Weights of a small mixture-of-experts language model, trained from scratch on English Wikipedia: 387M tokens.
Below are experts of layer 2 (counted from 0) of a mixture-of-experts language model. Rows are named router (the router's row for the expert), gate (a neuron's input weights, with its number), up (a neuron's input weights, with its number), down (a neuron's output weights, with its number) and show model dimensions 0-79. Each number is 500 + 40 x the weight over its row's rms, rounded and kept within 0 to 999. Numbers have three digits each.
After each expert's rows: a language model's description of what the expert responds to. This comes from a sample of Wikipedia text that the model never trained on.

# expert 41
router:468540466588520550480496523455466513514574506493479488499561524520460461586557448536491535450535498467507529524464539466556485441520452415497506419452457473504528494511577465559520511419524477431542473438532560463485497492454522485522448517
gate14:466525504587498487505525463520516509524520495483510491510473512467536480529523506467532566505503475588481483521482495507434528439445472399526518551453466520464544499486480532468481521486510456461542547552471582447496489508528407559469538518
up14:470462510551512487479460464458519502498537546539547572518561607520459497500471501478514511543467562546497530443484512453426529454475562427418461500495430507497537420504485492505512520502572475570541525539475539419456456501541424535520498506
down14:498490531525559502528503467444509443479491512455469454529521496437512516464495523535515506546542447490523509487469447535475457581487565515484599482467484464488481514452551531508524582544469552458508531420394530466487417452524487515478468525
Consonant pieces inside South Asian names and titles, such as Bh-ug-arbha, K-ann-ur, Devar-aj-an, plus Cl and C in other names.

# expert 31
router:555459503571481487522528521438519466431450489452487479572531513545549529493474510532536519514542575497493470572449529504441497491478510485533519525522480497446522474499458574537525447478541518545481536484488518545494550529503495526530505529
gate0:488468467505489444534462497428517522477503418432454551442425526530515419558513534442502420510447528470523518538505493492556466541436529519491531521527522493477444499525478484586480618564501545455472502532443495481502517580476495544444475549
up0:531488533463479508448517526563495437475572533571454429529493455525523487487444344512498581473471450515466514507499504515488496461528472515458508487499473481501491473548494543444506458473482494535490461475553481523477467513532557513617491455
down0:449448491477518534550509533521471467490501490467485439556497521536424515525530491513511513467481522524449482518450557488538548500528524510473585447496468501552521398492581606458548468528542528548536470540535491568474562480547482581595530506
Common English first names and short list or table markers, such as James, Lee, Al, Joseph, plus list dashes and a.

# expert 16
router:515493477545503517534508547531508435471511531459408517513508553576425476576559482557477489482490563541511489462503500520495530497533499403576515472561473481532482473530451474511478505462493491504498550421536474486483515520452449466501454505
gate0:508532476464524489446459497464532476507540554467490557457463491593442508515437490577511507534438470521428504491552473529469489396533491542454458504506521500532584497493470521514459489515502507398511472496478540538549538462453443468536489480
up0:410527531517493457495549513569452589557437452456548496467515547442533441471561583510478459540456535454439533485545478515525499548482552483488541497468519540550447544475530434495496405464439529519498500502480554531518509517470535438544457470
down0:500446502524458481512527517557479580514445459479497460507512493451500484507463554598563514392547486475524503515579506460474486514451508437531509541449544489580440523472566575438471499442532467561442449557499463522504496525505537418458534552
Separators ending a field in tables or inline lists, mostly | and ;, also commas and ), as in Released: ...; Label: ...;.

# expert 15
router:442544508532463498527531524475477472467526497497405482479501534531410534494477469540567502521565525575557487486461482547572474496562488468549471445545534492494501495534498584509486502527525575512528503484507565467460506470482493555532487520
gate2:516474487530480530532492447492518484517491511517489531534504482456503539463456479475526477533514509574539497487470459520520448529587542500488520453542526559459488520475488488525534466529515582524454492650498601460465486506472507519526459473
up2:458516506477471539519475486483532475519493599484516515498452496472491481428520552480447493491537492502580481469462500525569505507523543507509532469524610569511514495524548494509517457546474531570539519607448628461494518491444541493518437460
down2:493541563492531466555491557512501476523462440526487456532476537458493452439514528474512476475469494512501477488528511521504524471511470436474503515560447493577469443521537453489381554513511588477550451436569461481497528547534422526509524508
The pipe separator between cells in tables of squads, results, election and statistics data, usually after a name or number.

# expert 8
router:487536509497503489500500520543573437478486499542538497464539458514471566502593517522482514546454537575522435436458530475544512531524519550517433536518470536464541521484471504575542480462453482497433560422500436454441501465497438508461448476
gate0:549494604523491558481513549451547579589456543545499481488442436470505423513536414562536453506492480503509508509507417475523452544529516451500493467560438475583505534429513556543497489466458508457540523460516469516534505539513483433438493446
up0:433462486475511502430488562565479555388509509516511499536484506525455471457436509525467490524556513511512477494377496431482505458540442491572487456468508461485551477426488505394542489523506509471561548571502538507501466539507453515518520577
down0:513494556482488515503482487491513439539427465515507444498452481497492515458504529472472421513490509552574445467515418536527456517580415474507547441559519502463444531417503484475559502455530588483514572503534509526441496536498511429515493429
Articles and determiners that open a noun phrase, above all a or an after is or was in definitions: is an album, is a species, the.

# expert 44
router:530467548491458493465540441470553491535461536513538508528558531552540528454490510575439566472499565511491462416479519471436494557472584480531436483522521516480453529481448512445440450466531519479496537516540480543477484477514442496472573459
gate1:533511509528446514485528519436407475455467505498459519446500453402458476495535484508544481523478421454465543458507479515590484496484633535439573504425496446506524569527470488518482582464500515464548439466530476512502515463513528546470514421
up1:466483518534485488505419496461533499460443511484599523510496545473480588545412547483485532496547552528512527466496548560450567496486405548478491497550558496485449473522514573561463422505468479571475584547541503461506514495489489483490480528
down1:509512484529509496563407486453446498493451525451563529533475513449404498496482474481490499524505518543491576437519501519560495480510476474491526494511495524577479520561504479511492535490490446438403514477553513441490477454499514511464509478
Particles and endings in Romance and other names, such as de, la, da, di, San Francisco, plus nationality words like French and Spanish.

# expert 29
router:455546472564458447495472561496511476493412489438442495530544501535382510488439516528522482488524517484486496489466445499501514475483432526464523483492510444541523553523448443534505533452426459455549491473491478443525481496498499519489453506
gate1:456494479517559509520495523536458428483461506497530464484539485540494515520516556449437510537451501443502554484497498490500532447531511511480498519448496508495522462514496588460509458461479465490507452569597490504451504498605471465545454466
up1:507457426525481522552454508560446470475430478400509463462511503543440518534495450506551527445487475488552507561520506483579497511549555453487496488549523460596462482438434504435520463533502453462460504586466497545480567478559473465450519459
down1:477476535503497535522463400459488458522541500539371434531521484447504534576567502516544494515520516540484525546509444515493455510463537429527489577496524425476534459487491517473473471427500492512548423504483512452554435426505527522435453482
First or middle pieces of proper names, especially Ess in Essex and Essendon, also Ter, Rh, Alb, Ben, In-ch-iquin.

# expert 59
router:494510507579469459507528547494507461461517522465420555514513522532445504541563428506525483456506536563498474478525475534510519482523485437529530462531452476511480480547462559534480496447510577468483512414596491480507568469505472441496476556
gate0:511497412546456507382497533510484471463499530480454519564440513489501500526484440544460528476526458513523505533503490484480488430448475500472535474561422457520511475454562430513506494490477465531532562502545481512494491519558468491421513459
up0:438423535498530494476533511513541515488577482459485530534437450448399517600542548549501509579490476444460546558482488494483517436465443535533494529465500490522515481430506519502450549494427455487589530549550514532427476530552531524489479488
down0:503444415524492542424521442378515441489527432513513496523453468528457466505551522482493510504502488511526548463481548501517472567511552566585542542505522490540538553501489449492492469495458473510482501533445478509544483573546471510397559517
Table cell bars, list dashes at line starts, and opening brackets before years, ages or units, as in (2006) and (age 18).

# expert 49
router:574532439523549508438562476451423525555507529492496463542434416482490554465516506575456531472477420515459492491477558436554460538464478478504541480476529557490506464484508507528518451437459445493587451519454432509572549513438539445547569450
gate3:601532520508498488433466564537534451517429502449522507500550447544493477539502498515476518499499497431485479514446527531566522534497541526525521494465465542484438561522541497450484524500419453437499544526479508517579506426556475485462438494
up3:417486510529509493552487477453509502408520501523447516391558522477440455545452507505505510453543558508570467479495527483446533429522553523542519498553488428591545470503457548587570473473538556544450468459507522557496465504472439458502514514
down3:495571498487505490476509482497535468444510489486536611489465493506440465549547538512513537486524449497433487511494586426448492526483452601523544413511468524513492516503527489539529458467480499530476512550523521451546470416576496461473412506
Common verbs and past participles or -ing forms in running prose, such as found, seen, made, said, played, shown.

# expert 54
router:463476517472518564497478569496496415537447435546541470465491534488431483512511450474456440540513513429478542490426537512568551464528540541479552486527427557544593514456486572528541542484479484500549491461480522459509499559524457511506517469
gate0:544517455597459455492502471452523499508482475520479478485469547516479463472497509483472532506551459492590443470554542462486497537496492413499490460525482525515501504437533538517461527481427538556509569509564469489460452588507431479497549485
up0:499540526532518467436463576590522514450597497530473528474497475503486567550518439567481522502530474498483405503481574484471502488454486542454506530475483504509462549574525400496562457464500565563446497458460534525464444540480517461490508442
down0:445506505496488425572568480479507473478553507500497521518531497527495499491496365505545524513508534521447475604519437429543542445508432548488494511465505488488453508514479436424506444625469423509493554489443517491485508494585563474451485512
Word pieces after a first letter or article, often in foreign names or rare words: nec(k), Fer(enc), Pon(chatoula), Red(emp)tor.

# expert 7
router:560519585499528534493522505510538546506486485528457493495477539544543552489426534422496578546559526489453470479481473530471539499475480603523446567507503518492502482445526492428496520521564466538531524535473548531545456431577521501486586506
gate3:452445498491468440489478474488478565456458541469534548524503508447504540535466522484472526490564477475506530484491441575470519475403501501487540423468554495476469500461431473477420443498532504427504572511543509503522446395530456488451544463
up3:437475518465532437432475487576562630450501571499559514452464513475457494543447506427496532510495483519470536499466529525463500505446481538471516410525504483536442506449470510512498454502532491506488581472559570485534455397529491509457562488
down3:507477456457546541434502485515537549495517572584488497571569534502499499504424485509502558611539510499542483538445430504447457546445547485476485532511483463475523493465522464493406498495566439491498530493501521417452451469588419469417537551
Capitalized nouns in team, military and place names and sport descriptions, such as basketball, Air Canada, Army, Racing, River, Street.

# expert 1
router:482465525473514506562511473578433457495482486531499442425548520542480438511537491540531528509523493453498521477438468538523565465491458529490519476554512566523522477552537433487474498534483542571561542493525456472477408450453503526519482520
gate1:522472479507514507477575498501524524504495532445564473487421477493543470506496544490473490423539495536506519488482554470521525458525579433519542455538533552568545507480484441471522491401413517504491469495449510506500464456505492503533397533
up1:545415406519496518513434475430447484502567448471420490586505448559501513551512537457474522509472527527491503572458521519434521533495499525527519546429472497519472598536500533516492555529422466433514516478520458494499461526512532508450559539
down1:489486518479450414521515497446464469485520570442490511540496558453467413526540586481554514506494556475534499456476495466500554379493450559515491492540523490584541449493464484463563440450535485429516545527535448587537473487458479469556517499
Table pipes and words in politics and election tables and infoboxes, especially Incumbent, parliament, Party, Succeeded by, Minister.

# expert 60
router:532508480504538506528563571502450437489465491528542375435463466480502536480528538502500509555415498521487539486460539453545536483508496475547498556469538529470530513519415541445536476498459479534515518428481484509490492455497544426494538473
gate3:492543596463505435598446498484448501440510490486506538516512500476471520446512492487519480544581480431455532548463486471551543466532474515493547576538463448490498508482516542486499476483411595502480459513477522469442503515507473474417462521
up3:561564557485518489570454512542489484494502501565539530473505526457460527477474486498532515572538553456562550481480507491532590574547435542463490528492569523475465498475505527559516487514447566482466535527529563471446546487490431466438455577
down3:543535488510513510547466454497467479488520512535476518481534542533441485595477466520534508586473433510497543488419519463460471570529491499494468464498512473447472480499523536506629510435499455516357488520486516431448490494499426423496519532
Verbs and nouns about using, releasing or performing music and media, such as used, released, played, recorded, directed, song.

# expert 46
router:452502479528505468510542542496528472453531486527415517473501549492478439529548395556467501488527589470525458483485475478532533518533533445580493471561463551573496531488491525497520483468476532469501573498511538456518482506464470450493471555
gate0:498526488451489536512459488515518514489516482469545552529491476466468544486549496482566570467454503492522496474488504472553444587531539496496493466514499574491534550524514471503587538467511519576492512540579570507558542570476488548491515485
up0:476459449432504527530542505448542499455525541514474537583431553515485493485540503435471487501543505560445479466525458470482581496496385519475466524515477527495557479492514555523463499437494486539558522552539526517534500542529523519434536501
down0:551463511492503539559484508561477501578482591477501537513522447466454532447460506495553519537531496494481483407482564446503487632475486452524530473474519467513485548593446542503525466444560522474499532497546520505560468512496550512451470522
Pipes opening or separating table rows, semicolons joining clauses, and final digits of years like 1864 or 1200 before a space.

# expert 19
router:490498478507499537487522471445439449523514499504590482462473497555422475485400536511441464525473439493488526441513533453439544485580436500468533517505445531513475536496474563565449499550484496543553493490471421425529507540541525504449516536
gate2:509493480504483483454508535535441474487456525506594484509542510431432481478379496456437486513532443545493536566525478505542506471516463489494443516499477582461598482481475484459482424542531520455453471562486486534533531438406473459563487525
up2:471470473520506535534513437519521554490510473535424472515506484535510507541647514523479547415496550519472426497501539512540484538493525463543565461523479445502451521467510530489501546467479492570524516457537555519475478561542496530438521493
down2:514482597544495543492537527531539549498512538524507486437522542482560484464523531524448526504554490515509465457493525456539435485494475612585460538534467463489481524515486460501466484531512472572453482429557541493489538487509531494415579483
First pieces of words, mostly capitalized, starting names, taxa or terms, such as Un(like), Corpor(ation), nav(al), Arc(tiinae), Var(zim).

# expert 34
router:525454513489492497511556461492429543489493512441526444551527538553587481459519431472487520555449502493535454481481502582503483528502525538533457484463526546415512457499450583459498503453481523554452468517536549459526495541554441512556510545
gate6:461505498500551462499495465541481534501432454500533474492506492511484523493614486556468556536459583488549501461532487529507482505445502466405422583491510512479532451484531495575485502577482519476509491436575513476554570515523566548568491469
up6:440409506466472472482581439505497517521503515471508556495485498495450444526487535514506456579478510431541509582391493468507459525539565492435476605504548500486505494538541502441443486450407504511577471453440548505525499483538571470507542449
down6:508514505552519518550634417505549493447494535510474519454560553499504519465565484503490522464551530574500518528442435555442513481499573488483451512464512454444509541555428487512487511472538568561479500561487459466543449497538511514481476561
Common English first names and titles at the start of a person's name in lists and prose, such as John, Sarah, Sir, William.

# expert 48
router:434510501493493579561451453468460510486438537477522507545536502524421536576582523563567509549486485440453494511429433460526524473513521530489570431509481456513558450522554513516508528444533487479468421526442519458453473517479548577534468541
gate2:509466474425470527512459473502540485508547605457525557510491545484504469507476490515485532536481511513517524500453457511460573484408487480476509499410504540498446487524528538491512563502579484568507500418495523456510505430401527495550520472
up2:502511546540527463475546482545514520476454429490467406480513456477509533474502447462486424465531517438472433455504542494560446520528514564492563450536451463457586484460470471481503410484474531464515518549471435521470516550532504444457495467
down2:459473468505546499558502497459523487585575582480552495500470504552482470487498406489510485610473491550471507529580455458477494494553454459511501549491554538502514488502501429541492500519535529479488440524541424443462562551447522532464473520
First elements of hyphenated compounds like non-, two-, self-, and name beginnings before headings or paragraph breaks.

# expert 52
router:472522494576448474526538555451483466446526484463430516489510554571480446576534440538496467447519531526474474527467446532520523524577503442549496492512486486513498481546503566504449440455447506450479569436565494442501527484450465482488470498
gate2:556545495429450474454485502438510526419489511436512510529411471494480419421522510486498502509527547585557550483492458497521539458539537422521570514569481460475525530482454460512518514511453518506505586510538421526532413494533474502476550511
up2:430545485537517456542516515482477450511478457515460512511558536500470475476575469527420523505444497521518446524476484424513528521584526472439492464536512517513496530494470420516437491518546484555508549535563599465444540577470531542502512432
down2:497560488522480541463495501476551496517613535454526414475445516499525447462551510535512459524456566490532462552459428447495544495529496447551572526508529545466476491501414496538513495492528445546513485377462527445456561471493565496571510541
Pipe separators between cells in sports squad, league and results tables, typically after country codes, numbers or position labels.